From a checkpoint of a small mixture-of-experts model trained on Wikipedia.
Size: 13 layers, vocabulary 8192, 15.5M parameters.
Experts: 80 SwiGLU neurons an expert, 2 picks a token, a sigmoid router.
Training: a variant of SOAP for the experts, 251M tokens.
Below are experts of layer 5 (counted from 0) of a mixture-of-experts language model. Rows are named router (the router's row for the expert), gate (a neuron's input weights, with its number), up (a neuron's input weights, with its number) and show model dimensions 0-159. Each number is 128 + 32 x the weight over its row's rms, rounded and kept within 0 to 255. Numbers have three digits each.
Before each expert's rows: "gets" lists some tokens that make up at least twice as much of what it gets as of all text. This comes from a sample of Wikipedia text that the model never trained on. Tokens count by the router's weight.

# expert 1
gets: "\n", ".", "==", " \"", "===", "'"
router:159113118138072077126149089166092080140107165125135148127123101111135173135100138054147096101127145169099110119128149152169163173167065139118128145137095085090149116061063124076101094118127117136150117150162102162121178061152065157157169104123075167118127120150066120132092138143073141137153112137153135096135080133107122101088184092163143132149092094137151121255138137151130145186053131095096161113168067092133076147141148118135124155126160144112136107161124127102142194170143124
gate0:125118116188124173133142116167123095102157210125166131124117134138187071138126156087139168142128132152144141131138079140177068140109095174128133105092117105118117099129150133111130166015159128137173181131134096115140169124113184124124143126116100136122185070118114107121068175161168161103208201125118132079104112129146141131073139066189095124071115101107077137142109141145100079199155130174117119122157164099129088139156156128166154138126102143090138096199149132165072105132098132
up0:110144113126120142174140095127127046088138193108173141156131131167170096081109174101159152149153147146139109143141038130166053137104093177107160105096127102108156091134166129106165173047168139135114146104170127131142159114093139144103136121149097117135156116186126118111107158103149107103194170150078149150125117158169154090086154107144096171062114078128128159126116138130099069147130120160128124172118159137086084119196146110176110115119079138103121088204132105175064089071083131
gate1:170065132197169109139189103138105086104089173138078100091183130151141125106168140108111139138106126172143132120160142132138143138150080145122153052093093110114135134104046104145107151124124138185128099183111125141131070179086125145146177119116107125156178116124072141165153125130074100161150083123124103161197120090166136078125143073133082126161108085152225112139107113124137087092102087135137169143165084105121068118144080115108105175066140137106124065138169136129111120141142190
up1:135085105135217154112149104122190157105137195120120111107163066162147130127167155142121116161134154123107070166169122121127142119139132176127163096118114133059139130114125203089124088149108100149138075222053117089101088144097154143092148133115120104159146176143116092132117161115123138130152103172148099153136134104140118179014112180142066125192105143157173154121131090141112156116165088134120120100168144109119079154161073166111169128123103151122169122133175094133096144142088180
gate2:138117071107132134181071105171138102117143164104124193062106092108115162126110152133098104096185097158058070124146141104080126132138103131111147146115109122136112178125053127196159145172146102192166112129091161118162085138107143167137165144091116170135166148114057078084155125146140123094155152082165114083112072095136112138133090107089104177167150195139093127161130177129104134132120121135155105132109105079080049091113157111127112205186099141131099105173168105122159121131150144
up2:142096131088210138117117090174186072109067159097127203103163095101103175095124147136189143102115101148158131147154102158049143145111134144175112107106108081087151117186138109124142131127182095154135101138123158155144141116121112056098145147113226151108166122148124149114172095138089125174116147125147127131197127160126114104162104125072160163130170162153137125129113116105069095114109099118106148134118132139123019172103147183132088099168113163149108131128099156126132115128092207
gate3:144156165095125189132132097086122132169067176084129143182095108164120163105136127137087147144107132121132139126103139139158112166117122151113123126064145133100088112042102154157125127155118103141121146104170105138165138042111141199072150086152150119118161092088137061096092114092148137064143097108139165088080123132127171140051163111083132172074123120122079171133185112116187149156150103127109112162107094107168146152136157149107128034189182124129114153149141124128081113105195136
up3:106101135146166101058161163177147165111176109134131128074160184134100069145142135087135144148139083123146106158122118110099173110146154150101106109203132160169194129183119102092116190107124142163131096142051130080112067174153136130198117168154092156138107212155132145130127148126130110158116133115121048170126167113122139121198141161159130057128147136085176112123082166148089150119104155134161157096112121153116149130116135141191152158114099154089100094062120140172152147160080123
gate4:145199145150169073136139078140099118107145114126017149149096136126107129142094166085146127060128121095151111135101146104151115129098101093109151166126153134116120103118163124139156083098096132140162101135109156138126102147175174146135134119168036072145116102146138120124182148143062107086115085169106158110103096132086118077081141094104135106113189098109150137143136154166115104119119085107103149117163102147109101159123130097193110122164128002162113055102148173124064158136093154
up4:215095115137147166137158121174165148108158149181104074143089157101143141137156102065110132132142189081116106110122117127116072131170140086088035128096162176171132151129146073116157141104151089148129077131146147099083162078135149093132056147135127109122164126143161118068191139184093121095182111166133134128142151134114142112105184125154108080094138121182129145133157126117155127092116122032083174129185115139134173099196119150139146129143157101183136152083111142121082138159130155
gate5:111087120107103111131063150136163080160122092126108198129152104163139114127085102154115134165102186181137157131116188142138145089145144190057105158200044071112129122169063101123107154087148157143160071114123152135167157108191114092116124157104135109111119117161117124206112139140114156106123139120089166123071105061112176093154149146156128125128155106090171099138168141118086148148126070083141141155146098115148174163178114146098114100099092168118087085147116097125182154135129061
up5:132136137176142106133161113116069119100183171115137093127127153085168134133142158140114221116142115121102101143149142108111135118141098103140114050089129161147125131126156204170134130128101031122079190073155064190098095169100137133113113087164097082121132134149154104122116130112110111115132156160179140131153131174141139176124140098152127076148074134171121134112147155127172082064125163191174139060146191127138138120061125159103154146105107095150161129096111127167055153080108160
gate6:185139166150156100124140108119063054093097190105089121110153136107169136172179182088146120161115180115146111174109187111138097126136113131152133089124069190116083126184123149164121119129136074119150129127125101143116159115095073155152108122161150085105197106145127100145098073165133086117086137091099116137157123119111065123154132174172120144150067120111128089135157118106087158079156086142100132102124108122088143162100101141103105140146168045071056117084119201076153141166123130
up6:158225148097154136144116118149209175174163125112164125149118125130126109143077109069123120136120060083131146126101074105073166120131107107148116131096193091167173086100090157096175141159099101135125067106125106123141131204142170180143162121112131163148107125099123169111112143084158130076150177179092107108086125189098179132114084133112086141119145116165164146122147090123187176120119104122148143108100157140163116162109110119129186152126120166191159129070172130129107142097164054
gate7:156067061173097172114108166123153154149078119103102139142153114142156175107111186172135139144173085150121104144075104103117165105109117073129142138177166165125135143152153103099119153119117084117105135055138114119149156112124162166130088147115083123126178099138151129139074167099153137165117131121124169115161146117136163107130159132169099117129176158161132104161109082079141077144090165108126127173129100137214087172118137166063196061173059177140151122098126132077130074213137153
up7:093138130106173126118172096146110166201170163108116158088110156168131133134154148103171114107048112136104085084141034129164124074076153188093109086091115195118114117120155054174108103104170129139127185149156154178140154103129125095117152121134213123135057135090108177100151143080108084138170149095104136154108135175079090101111118181121128140168131127118092142142153164124168133117121164159131107089064117138139150122105143068158110153151085135114101133111091055120136152105128145
gate8:191154109078159179165130131143145099072143140101118154102150195098183039139132093095146141149156163110069117097155127115116160086111135141132081158116146104115219126112114101173146142177152123094137108158131142129126148116076117158126111111101121153123136062160155099143130138179134085075143120088077098090131100091133138121119132131113097125125151176201147152148117130053172190147152130119132143122124185104165128125170118092084139081106157162044122134193144059112107160172163101
up8:066031162156081131119154119090154138164090150125093141129093124135116191142115158107112133085096103126156169152164140138155110187164102102127151161141155195093082111130100139046143101081127180128159097090122136075129098138185106148131165147145189099131161204125087156184144126118132158125113107074179114128141117164103145127142150114163186127161134068109127120131146133184099124117111157102112078178113110129068072121120135138241111169151099142157108106124138176131141130104143146
gate9:171098198093138147081105117159145077132099138172077125141106188070101087119120124144093171142073210137181088117144118174142135108122079098089150142108062107086139161125071160102098145066197182120131122147110149124104136080154109106140130145125103163070139074161132117171147114168070097181167123064160111144191121135105128149143108075151108162104139112072103148127176180191183122141137148135113126144101171140112098154184142107114127108153142129118111091151131084096132113122131087
up9:089183125115083082151097133169140128120147128151128143097153074142139127153139188155128061136179108065093109181148168082138149110154126171145132096085187157126129118134176125103149106197074129100129110150097172108140094176119114149105157097166114107146118122100099128089067088061148106121116142175133124086116128156158127135151139122122203119175087139146173085124123149083130051103128158112121121102150205149091108068101053127111185180069156116117115107153092135150119134098197136
gate10:150108108084069139127113079153152104074133205161128191105130143116122111110096086161149125090149136164085090097204153093078155121128115096169176174122043111187122170151145104189117098128165117119121138145122132184160087142138115118159153123144154116138107074128122082108072121127154116142130084142129192104142106143166070101120131054115172107148171161106203143142097109144142135177125104155138083133151151165073135156048106149146119200127075145138161122138112131110102112159088136
up10:157083105092111111124082073082168116054148166119163173127099122101098122140107069089176082112179173142110156077179143090118168139126112080117127160156085079164141128129123133181135075122108189084098107139107127149175101149149123104131136122131143133141136092150134072054110101175160128146089114091165132127236133139125100090124131113150157089178116169094140131128115144189105126166063104142199109095103162145120137155087098114108091185113095083173123103163143146149108175132147135
gate11:159117135104106144078122191134113139173126127098099141159191134136105124170150106175123171127090120141153069146141159112109119175152133142070142092130060160166132098086090144112121142153098107134127134149122180116150132149134140128094074129160146108100133073144121125151119172137147127185129121218093105117109101095131112086152190065147118121160098218077135181126164063136170139222052134132136107164157124072172115120122121129145088170147106155125122155126068142141052108147076124
up11:102171177132157136095125154174171140128104108133141134086082116125109117089130125092178154134101131161150114107111122129095154117147073107140149169139102113134161118168217163137161109137118016129135124187101129175135127094130076140145134143139217113118125088159166078121172086129153162091149125178176134147155153124185141094128101195174128109163198103126174113131089122054137148062147129143101159120136132199118172160119105102078115120186163093114059133151115122104124116099119162
gate12:159032129135159133129131131180193111107107115102105134137137124117137091167147155043158075082112127086089130158190115108125120192101167102104097105092128129116089132148136158144131176141149115113110145138084156174107149102119089152045143069146118211139113115137128192056124155108156083135108163182123177122133145112051155094147167161156123110184112132089090123139171173122100123133198081071139112147147090125174143132105116147147111129126140128080158177162136150122089153112149158
up12:121063117123149094093151088146206139111095144082096166122152098125146141153138093106167095114076105076108105201210113104095100190148106137099076124129164115166168073172109130079099163143122143106085111173139180143134197197092125113086140148071125156156178115183147155131147148148121117077085131141145102113125136135073170127127103107165128087128056160120162118125119160137099119197102152091141150146177070139135110157074102102137147132179117101126138158111119091171117131176119150
gate13:141119085159124114155108138150093055184152123055119117178180165153176136183180116174156097112115080145099115124142113141200126112137151126066153171110164081120095101199107085155145120108113164125119108116116106193166120098168106155169076096134127139116111067140145117143152140155086085130129072121122108129116158122121152143131124109182110185149135158142144121166130196094154072091183081119078082160162100067156167149121114143133138122125153135185152118167089125184173175130178122
up13:169153154125132144178133118163103061075163100132091129153087160156130146142114107117124104129111149171094134155142064164181081123137123104119121111131134082100124106104094079185097157154118090090170110052103138148146179124149076141178154121120135130231130099085133096119089126145131226104149137093162114124119148132093140116194137140150132122117116080139145127120135193156113124039201140135100107127079137141107154122101103113077171135068093119145177140093094112125137105043117133
gate14:173141103108107120092119043099142146086092104189119143106149136132125126112146107095175136084210101100069134110111133171164126158126149093163064164137131110131092177093108066169183160113133108141158135177146113117101145121123148130150100165055125100156073133076163150136161080096051129075114106108134068159115143179096083080115143142110099153095168068134136123132126122104146139146122146061097135083153064125095109151148180136165125134185165085134086140119131139183108128170162141
up14:093078131095111155179133154130166086146113116095195115104157148105121130085075127146112103126106120164122084139154120077122160098142118159086136127136130150147192119178110160113132188125110137108130116117122166092085148144103098142112136094082121133110171137161102110159171147162134129159161121135152141158148161065139093136093120133057095156156027165142115106121144117093120102156206082183149164141133141139202116140139045084090124096078134203095179118164138087089192065125118157
gate15:094183119143168166147169134133165141119136116099164166193217159156108120117153183128100181189189159165127087137050197142130113141125090093091129130135082134171151124117147190137083117099102162136093130142110155193163154148139120050092073134153075106170138118129154182134086136144207160100180139117170101115159131128149178070127099130137077057114106123124143138138119142133097156095121108143113111130120100124130104140129093164128089153116112151110149143124176206087118151154145111
up15:125090155108102101094165137078123098171166169137099115046093112103089133113122104173146079137141108077127146171185111135123142111103136158156117139111149130132155143143133125117187148142110111157123136152167110083109071086110122163150158103049144176114138112114138124129223096115086115157016119106138112109102149105080130144182158169138164169155180103116050146118177084074188151194090142133089143110092173168135153142139102088137151126138118138098105144162143147153180110083101145
gate16:159093167164101085117163021116108115136105131130136148110107163138112152093114112029109151083117151138086145116081134141191118145133112119204108174096123121071091131065133128121096112144118121147162082108111112094128133092126088141160182088129099119136154103109103130130100145184097168129156123119181076104189110163086168137104209144126145120131159091183144070155078164159108183107083186099114075081163121071137104106084156153135116159126114161121166110140151118135156146164150135
up16:083093197154097080099121073097122131128124146112072143083134156172134088131138128063139199099064097187112197099145103114166124165122132119202080142106091129089116164148142105151089129117136162158138131044118150088159120138123167149132215154115114158095133148126132138127108128169135182130117101129203122136175097157117190167109155135138191113080147085138128131096092142085128155127157189103134090112169164141125152148137111151123085135169169112041131152114147125162162134115097146
gate17:105087084115187138132111118128169128105146136095174114124147133157103156101125177079179087094160157172153156134120125172145133146129121147107115149141163125150196092026088090109180083099165125126118101088103142110174112120080089136202064173133137181138103179155138153150101160166123089129166184147122093111112090067154075156129095188130101129122130105136104096145119089120161213138103109091113159139094156079098110145169154147122124121112137130075138147120159133150153187048140164
up17:079130132168112130133157129155101136135137137107135124160129156122211144147030041130132131132128098064184125145177132142131128122119131126131134123141104100125146094138148162168115119122097119150090144116136121217070112069119153098136146142149106110151120127130116135096121105115125129101104132102168156186142115149075112053144192121116105166126030086130146148115102120156090051105091094195162085137180179138080159143114120104113141086147174132178163166176124175095050118141147146
gate18:104143170188086115160159041139106142094129118136103105135099159097157165082126155109078137153121166096100118142160109127168075143111162104126152155101111115090135103201122117176113106091124101107181133064166090135122144134100076093117090124134060119175117168123116119132059133081127191137199085170124122162072156153028094136185174124115130133133114141138116124121153095141164139095173132074095147111112086096100124126155154108161167122083144081090119163096129117116129106159066078
up18:057147148093128120151100144093163111133087114165151227118140124118130087134110142128202144101134105120117058078121159175104205131156120099139082058155137172165126111113105111113105149195100090109119138125107136113158065092105140209149105113140171174101168120127114118139170093182114105149082112161107142088120194183200145097119113145152176087111151122155083133121103111136107121143128092107071113117171116137165115097115073175159141141154109100109091148180121162126150119093175165
gate19:146175132130133137141119122192104099126131115083147140142064180116117098120126181135146079086097146094213120153167115192143209167101166113118101088171097079136112145074117145138125139172151146149115114164199105165157159112141079158112127126114169110156097153178147155103150143124131158128077144131090081114162045136136133108097099161123153135220141181098144158161099147122130089110121082110077070113127117076141103194134065086125112134129117158115121144090119145074117149161182142
up19:146066125135185153155081153131073086160093097066126133175070175129151119122144129144113101068063091118136118168145148118195134146179164150107066170138144146138077134132133096092118133162097098153094152073131155114100110138203134213075173113131112134125107098130129110148122154140116129124136134117165079126200107151145134128060196114109145131123102184111103117131152120175142081105090116150125092109111153105160159154052051123104102096161104109170117113104141118106155068161162106
gate20:132061123064168117133097148146137133136117153111141124190173094124137133137110110195130135150179121164098172135137165096144160086084155101171174143131138143120158144087139170103161144120112090135190144091073196178120182122129087143150156098149124149190135158148159115135113107164106147119175063150071113129116159110135116154174130136143146191073164126196126105154089141106143138100152146079102173123126094089174117155106146084094053152147117162077185199165141178122133093153084094
up20:129117127080087140136083133160106110112189132123135140161209090147147150123106122154118115125154120203145126182119145090138117119120157142180214142208081131080173083123178095163102137127089117087094135128094161177108120128158139136183111144109123110119162165153142115107039080103146144147166117180094165138113125088125135166097134075093118157082111171244082117147141128122121115127109158062141125156087098087167133133096184127155135137103108127111129179161132099186151133165118126
gate21:092132122091109070160139063139163077127149129076174185137131161193141145147113114092054072123123164149082110094089184121180177167139122120141114167072120158147117094158127122116150114144177148134147098165126139139146126142113087137162169172117094171160130131122107132154144169135140127084175119138171057085104129064123142130106160137147162174130115065076106051173172171130128138098068140130154130077183098113130112178088139145127127194146159130089202124142110127111171161148138113
up21:067168133132179128099111108143182118068197101106174146127130129145134074137194142122114131174113191120096105157134157102138145131133131117114071098155104098141152102133149136161119173157187154143136076103107109097124113187100134138125096145127150176136151117130082095159146151176134164110166087079123100049134065114121126093143089168126130107097145125208123070128103118121109128086140097135199126075173095148161136174076109160150105157190158080080192126165091112103192161128126136
gate22:141138092138141110112221091124114150138128064100169177157120143085112131179131103141113199102141142094088118123122087146112131106133162136086202123087109119096090113098170108142101104162071131103120061115165109120065169171143109128162125166117096080162095117127125169152146186173121101115098117115124063198168119143146156226103092104140078098161152117196188121150154118146160089146109134087181120099116140076121122137097130141114116151110128094111099094086105140163179132077146101
up22:138124114170101122157196115130185178134152086174105144148160157122077112141143145069140110070128115074096108148146101130092102140123195105147161128093181060173128210080154108173077097145099127156100120151132088152065094098169088161163099137158106075182109056091187143097113188143165152124082059119098151128150159127123105169154105142149083103108136160207134170130132105138112080156112152078156127153105165091131133137122112118093121093140155100111100130129106159129122140133154164
gate23:075084119162201126142087183121153079168067135153144150136104198163106118111112187137158193106108107134150140144121131138096191161146092137119099124122159094093120087129092104133127109099207121081161148144152154102141180151142067123152129091200144116122097078098107141169134171148146094155164090121063113131075104124137113121138137159090114100114161132161088084156138072152095138191080150072105123162178112139162101131086135123114155178148173107148086085088117082128119127092081166
up23:135132101165149123115134109084102051192163072091116166146122112135095151129155124112134117121097130153125078198107127149095122158133155091114132164102157120104167154047154148119151147099082113092154127174113148142142146145073093110107116129192178215069141119091120148176171090132126114169178089163158183107122084081153147128149091073147122118207157046154124147134110118117136118115145066123084111136143100147111105118125098159116109150180149110125120068111085079189155161113079127
gate24:178091139164079151113109111165131136078116118138140128166094088152177102132195147128089107180070127103102078144162147142095182176108119130092115188192115131085198139132080118102130122101111154199122178113124111102127090169119144179162103076189115153133112098166130102153074115090096104121094176141131103119159079140134048118182147157103156093135137085139120106168141147165104153140094121043117115083135153153144114142130123130069045088079124151127121147137104142122082119170117146
up24:105127127113175088114159115087089099134186168106139108128094180085171156141106098125085142108062087156097174129118128109162067161161122139090148141050166154162096107103118146127135107101086172093145113125144157127153158080143121106091177143108102111081167168129104133134120143159124115128169083061136150147113120041172185104114161178102081126156107145119110161161110138110103135131101168188179159159135138137138125069155113054180046128115091111080169128135166103096138169148158084
gate25:088153099172106122082114158153122145161143106109180174139142098148113096091141147085081062111105115168073110057088132096129121151138176094108067143094132162174135144143102167081113072120121140084136106167096111062103160134187104072117135061125139109141190123168092147134086177140119104088130118167103143120154153120114126101123163156119138096176112119108205113163126131134097121135109183209154100133124067165077108143141129094161134092097175152183187142138173092096124159120166157
up25:159048150130105129139154135090140128114090168159101113140132116114145094116158130163173192155142114132176126167166154105100170108095125175176167187173107067118172128140138103132125116124097139171097041144163121138156117134070129146154135142170102196138117089121170118143181120126127157148114080126111156122092128108131126123145066140141137122090145081109143165119124158139180157043132092067108172174149181126067112128146100118078202133127077116051089138113075123136121114189101169
gate26:170136169132170089208167119112100131143136171124146098118088087142143110125145125171133122177065142142105146160099169086124092119139148134117182155128189122095190136120110096086055199154119127100135158147112085124071050131112118089170112067138140176129137156134141123121126095177132159135078105181159119118100161153164187166120088165161127069074133038115171072164124127157186148118092100096144108143181118129155125140113133103103138130183174105106127160128141150098159135130153163
up26:066126099122099168092146134100126081129113074083101129145148138085117105068137147134182181114184093125139128184154159170081138126113117118102144173179126112164079124126120153189197078132127136106116169098164121146175150179106148159070130143099092130135131100089128131166130163180138123125128086165089109131179121139133156153125132105138090181214107163182090101123107177114148143090163119183148115110134190138119128146120170193112150137096050147142195088057086116113146121131119093
gate27:185140136097085094121152079139083119173137131188136119105077097162121135109120093083099123106145107103145146142127132173173178167092138131084122200105135062122129140143189148064168136119163148133106169139120119119102175091101139116116124131204130155134096097174120123109107160113151144143135153079111119157197095050209121133091097101099139076148142097080116138159041153095139099127096085163098147095154141150036161149118128125122118093139179128146103146131122083107161168105159080
up27:129100108111087079089115137097075094133147176141136132081108095108153165081050145065162117075162129097150108141125131140115153143093176132100085149110152146131097112151171247142107154050174120147137190181112118153114145101124136154138099140197125162120132135155146115113109095111133173145083161105115159091158121098189134169103050098124146087113137093130087157122151125112192114199102107151165094136118129092118156159187109078150114129123163108166129159092140072130128145135161086
gate28:171100189117141130166101050180080108119162148141155146113142120090130143104139138165157110130126153146176105140128143099117113102135185112145090148106102133083082163087159097169151048109140092180112145106124145160086124115087160153148153083144094132089131128209106082120149156156202136133149136171174093124157145166042126125166108099155058132149143112125106152144149125162158104138071161073131193144142095121129090134135154125147119127150135120122198141083171168176126203201115130
up28:102130173088172142063082125113107147134186103167175199123145102127091107162183128136132141174100155072092111121090192137158171177114120143143116116128141166099112128158140149067157139133146094123107129119114179092134108143115064119120181154087187133094131101144113149157069170144129178151138104106138133113137130139105171167132085111151117165139117153139128115143095132177140192090075068161168104177134147159163096178108112153122133157177152132111151061183062048124189128132100090
gate29:109080168129141104149119092186130063104100126145089125167081078111139220139174167146100104138137135110165115096158115042152100175162079088111142123113189087157138042188116093105107124162103099110096176154135105150125094132070097121134138143115078118124194113111041103127118102114121148147144149146145106135158146099097121124096163114076110066058154080116134143142126121140144115090193093113096112082109173117103082109114105115140123131112112126073110122170103156093110134160182137
up29:127119172164107086167137123156092113099116151197098148081110129147169178116171140138055118125119151109153122085162081094113101163134133110174136112113145118151164121134070069056104120134136103117141169168145056110129154126122090120136119127124078151210177115094102158099170078091109118085136108118124119110140172184083143156174151122179102087148106116100085179147159151100182064149165112152095178051147118118069109074157132122134158115117135169116185176123132141125150135163189141
gate30:107113064125129119121133117129143119162143121137091154138156114136108141144098133182111096108141166094099187161125091094140122086139102131140153158130142142111087055174114132084177112114106070101141139135136182168144122132104182157147153090111056129114132106141115137155127130114127096146086142174148120094150142183114149140100137061146125090114087198104115150135137175135106087184113069170134112137050077144144166038105164099054119130071026099150074096116121124136121130199134083
up30:135141132163139020113120152172149119023117103162145083143146103133142095122165163136101172094169140153104131103102051129128122141143163085147095159120108108162152126088122089127120124118121173130116137100193078096110171125062093125185130135113070165151152154129170087134192076110128128118133153107163112168169159051134136142135130179109117187127099109178064108129112141153138161085092132108101140191123139142081147171111056170162108144141138106132176156097107134092173124143127150
gate31:201094125174057123139074118149103118184134116133176153091137154144118159104118142135099149137168140108146139192157096081125160119154130072101089109148122153119104118084134128171097165099135121120135110171101099106133168102073165108133047085147127121122172165157078178124125057102130085096149119157117067144083138132170136101067226148177138115145105102104121118146103136169096135118098131128132113092172098197156179112102152136041109098082116121133132064120168119152092104105113103
up31:129136132164101183119125111124139127147114037071118149088139103168166134098158087098084129132129146167130148131169115118122169154144120089121154134121170110127201129102077078170145129088075147132157158095144147152155181178191115160161117122116105160166136164076060177160131046126148132122120121123101095133087168141074135167089150135094128130121140085094091119140173088131104159153158115142156192134158155211140140093184200122112177084156186088106122114119134100149111076119135173
gate32:055133099153121084111128088128069149095150138113124145114118104097158183092118179148126085140105068061126155102137117146141158147091087090127144091122083186141082121164162146119093134170097124144138130067197104163158172130154154150136169151152082111130165175110152171136123116114150121146122150090139142148221115113162124126051132122103145114096167162087171100142123133164098103095197105116117126163042110099122114133154126124106087152147137114103091070146173130167148162181180202
up32:102163197117124132102102100158122128124160113160164137097122130094094105184155108088089116140085084151138133112139141137153174110121193169148142097179195077125195159096174119098148133084205094159138101199152082162167153079051124107122101112140098174123113120133153106106125205118157163083133096219108116147170115161093112126158052118136101127161165144149088126129102116132147155148154162140129106146154116159139087116127081170143142097133156154077151197151141118126131098123067108
gate33:117161181144113133104171084132091127152123089069129159161156189093139124149091153130104118116102157149157103090120149143119126137171154180126138082154191158114180168112191173125120107137095147084155173119151109156133103114129120178113170099105072126118163127141072104136123123163107195113117131145097222103117041124091129073089134127017081112165135094129082177125151141113171085115129096121150186134173137116117121142082136139114103122109162073112143171097153090183128164104114106
up33:119121113117133089093149144108140150108223139087122081172086134188160110087175108068144124153176104144149136089149066099134116120112152090127135092184183114156139124124121108104086101150084138183133139117121112152186124127122099084063150134144145063190145095117105167128198138128067102159137095190150093139123191110112167142159125193190145150084143143108080077125089162123138133143189170105082116181135166146107086113087137124171136094143130164143115077132143153116124141110097174
gate34:144106134117101062166171095126079090109094151168170114106141121133214145092123108084116144076110070117187117118177118124086117184058155154125094103155137122087104164136151108153108136112094095170097109106091149102095078133117123122078138110142216130067161109156144143143168125107112178162103131113142117112111163171131101098122144109108127147121179111107199110147132178091141112160078075133127146090081163110140073154095156119084069079144135158189120141121108124204063152122122125
up34:114065090084135122159122093118145080100196170124148158138099096172178120067128108116116157138103123143217133131146134131090117143124166179061099136182138205132118111148112153133122125198103119147109115114088189059123107145101116106181165128110128116085173129154105164130167159146077072200158142074196075146088110144143141161126111105144129136085112126108140100127121122073159147129153123159152055095111109098124161135116098127097168144055133152114125159158146122142107174133121056
gate35:140159182101113129182112110131194153201106154075149049181139167138044129129123120116088107115147156193134101122072132118146135193144139110141125139151102130166112119100120118135113120060132161103138111190127058183126084131138123124118095144095184124146137085098136110143116175148129094155139123141151163125194152094078151159080113151145205159136153116098085137146166115223099159177162131116132122144110097138119091093140189101105109142152165131183125131150144094119069099140113175
up35:143162079085187122125160179128100116172139108102111117090163143124097123127135103121140103196104138150173099122113110096120094101120170086170103074132112176122159192163107130141080125178094097160104106199144132160102207107134097118105147096098141138110124163144146088187126087192117089089184097117156094138112109098156082168137105092155089169077091092137182162141112183109110114117075117146146129173112129159121154137047114126103071133122125131110155068127099158097107173173163060
gate36:096095110141077177188152127105151121164148081122144145103090122143138141122131096134141195115087191182125151088078135106144109149078126056192208158136142115121154144109139133180129055148135187058062149092155155133152089134106041122115147119106079109132133169124159164143156104100080128194143138162144170099131164082100145087173116096158119111170151152068165128163071150102075121125168159125164101153129149161090183136113137117130080140158160094126139148145142111138121151120123132
up36:132155089124131107156088188136156144187182140152138117115108134126131191168144189105134110160136201148129193085111111090148155094111122125118129113112109120166147136114135118117152094094158159116075109124067154095098215159089109103108150166143110175131193169142114157115181137105178100193100144140119142138142135103117080090141123088147173084112081159076101129116140032109126103111110114133204149151151104112104139172111214166109140105129108149163185107185126112116152148107070119
gate37:096139103168085124130094103142104075138113060105124100134127151085196141134136112105154111127088188135128153154173207164107153159064124113139119093136132103118097111128215139177172112162146041155151155121159115103134141168091134178141105046154112142151137100137111139180079138164153177181122099131140106092133168143136132174119180103165065145110148126134139147126136060129086112169096112125097127146140132114084105129094215096110077063076155137112106140142124085145141138112178098
up37:062091098135095101134139093103140139226099116148160088151133073072120171104163135139109184105128068141077135107127074144151093140115151099095107191114102156154169134094163126150091121120166057124161102116149066229119164173144120099103133140124127112167141149082095129181151173042141104141172178163087137163086172144148136131075181182154131143159164099140143135136119114123125110130173112107115121118120126098151189119136159087110132140113090080065113122116125139125169140102105144
gate38:159153131171082177102113118138161103152125114169148112111150097130116166078123141106082071156117203156124111097116048124152116117124066118186155106087107154158152103098090109149131181175152162079137152142111089150141157144136101205117115183099110107146140149180096132164098092059117120136118086168118131134148095157141111118084160129132138051182122118120101070151125142131102167157096156175121133068174140089078152120115162122073101155118159071056150115124153172101070187131113120
up38:135106036111115122128181130091098166094118152097189169122105146127155073119178125121133178064108102161124139111165170151118177101106182136104107174112085108078109151187156156099123131133105064218159161119134113100148131132086071104133163070113127099165124087079235093092142142145120115148154126093075183083089122122121140155124132139135153167107110166167085133122150130120148114087135148126137157202143156111204165159129089135141136110119125127184123123133107092134133133131099173
gate39:149162091124101129099096155143059116118160162118140130096121113201100120122070176088140145147150143084087127091150120074190113150101124103142072149080108176164120140085092136071108147081098081106119111153137147076092099072080089161140189142087118188132179131115134171136079152152106095103089103127111142133104131094139156083107137078107138088200077081145130136149188139154155117109137139092211131146110142166137117137137164082186142072114135101145107127148092136110108084162193126
up39:148124111169143085100153119134125095091099124173128165111138129163186151111115126091081135183122108143211118079169118091150076147145076152156151187122134143211104100232101106124165110166137137142122082089163150136158064136116159138207098131136105106166109128074126155111113132095107117140159098125177114149140107122131178152099155066174218175087164106064147114111120103106056194117099117158124128144138110175129162162099129138111162166123109128134142102111149111121109107098117102
gate40:184131109130133128065156159176146155112126131140167088155124124162126155142079168106161116127100173095125128100170154088038175092098162079133212139171153128120140093107156156135151116122182126185179143157166118098177096088067158165160110102160126165116117137190146142096064071072110155066078116170128136148152104120141116140151140090105119126138102082114095137151124112124124143181127169160113146093152144153163118078121173036158139164060072104118101133148113122155125128126155129
up40:147151112124086165130090057096128114148117153162134132131114134135222169106120205045141118112153141114129074107128097129153134141084159122105102117121162108096159149123084154103115146142102144139107138116154130125118142099161070149165133126135118091101124135061172107126056216177140162125091168117176134132085217165109134084109089082091083120129123138121138132116149152152090104091207048185146132094134110132178164139112092099135084143152078133108148110067118124168132146123145175
gate41:182163076102150157146097157180124106066128137110119148074110173198157158164139185144087099095075108131158116095111158144143098103105127122078168194146155130113113158094111089142119187115146130085086106157191128180139209142100150150148158107076104125118137113177126045148076134165126120152114136158124168114107070113147091137167156142135167094089162125144107106151128144163118134118143118148114184100133150133120113097178106106086095151135151072147135053205124120091149180081097141
up41:139093167127123120132141132104086122142067063136112091156126111106142123122128060111131201102162189074139154172129163145141123147152088141169073060118130158165116175187137138126175082124115111159130118115075127072120098069138133130112113129156157128155118099111176139095189133134130154125147105143148121144164156136171137120092182118162105175151069127109143130130124149085167112116090172133099042124127119108160112092114174196160130149098146137111123189072141134170133074223126208
gate42:131106130135133086164094168103112125200146136071122178140119105057147123147161149084099102147147163176139109129131148124094096173131040138131110159218108137139170168098114176129213146128101146188169152131103131130198106157170135118186116101126098127172069149111144154135155079134109111140170148204074089139161128111124158157100161135138127134141177139142210141134117135097114155160157141100109144113180167094088117094119163083134123160106140099102150183097164134105131184083126106
up42:144138118149133152128108087136088169064147120156144124114163194176139172156090147131164123114118174101071126160127109160141131110166116126126121091069132133117150118127100082118096096179096125062090140146152074126109127155105105167144122135158166139107124101118157051142127139150079155133089121100135192140166110168182121076157139069100160126086119137161044107123091063156158076136114133200200157097141098132202134161131050175079156116132104168139132110160096099160114104111149088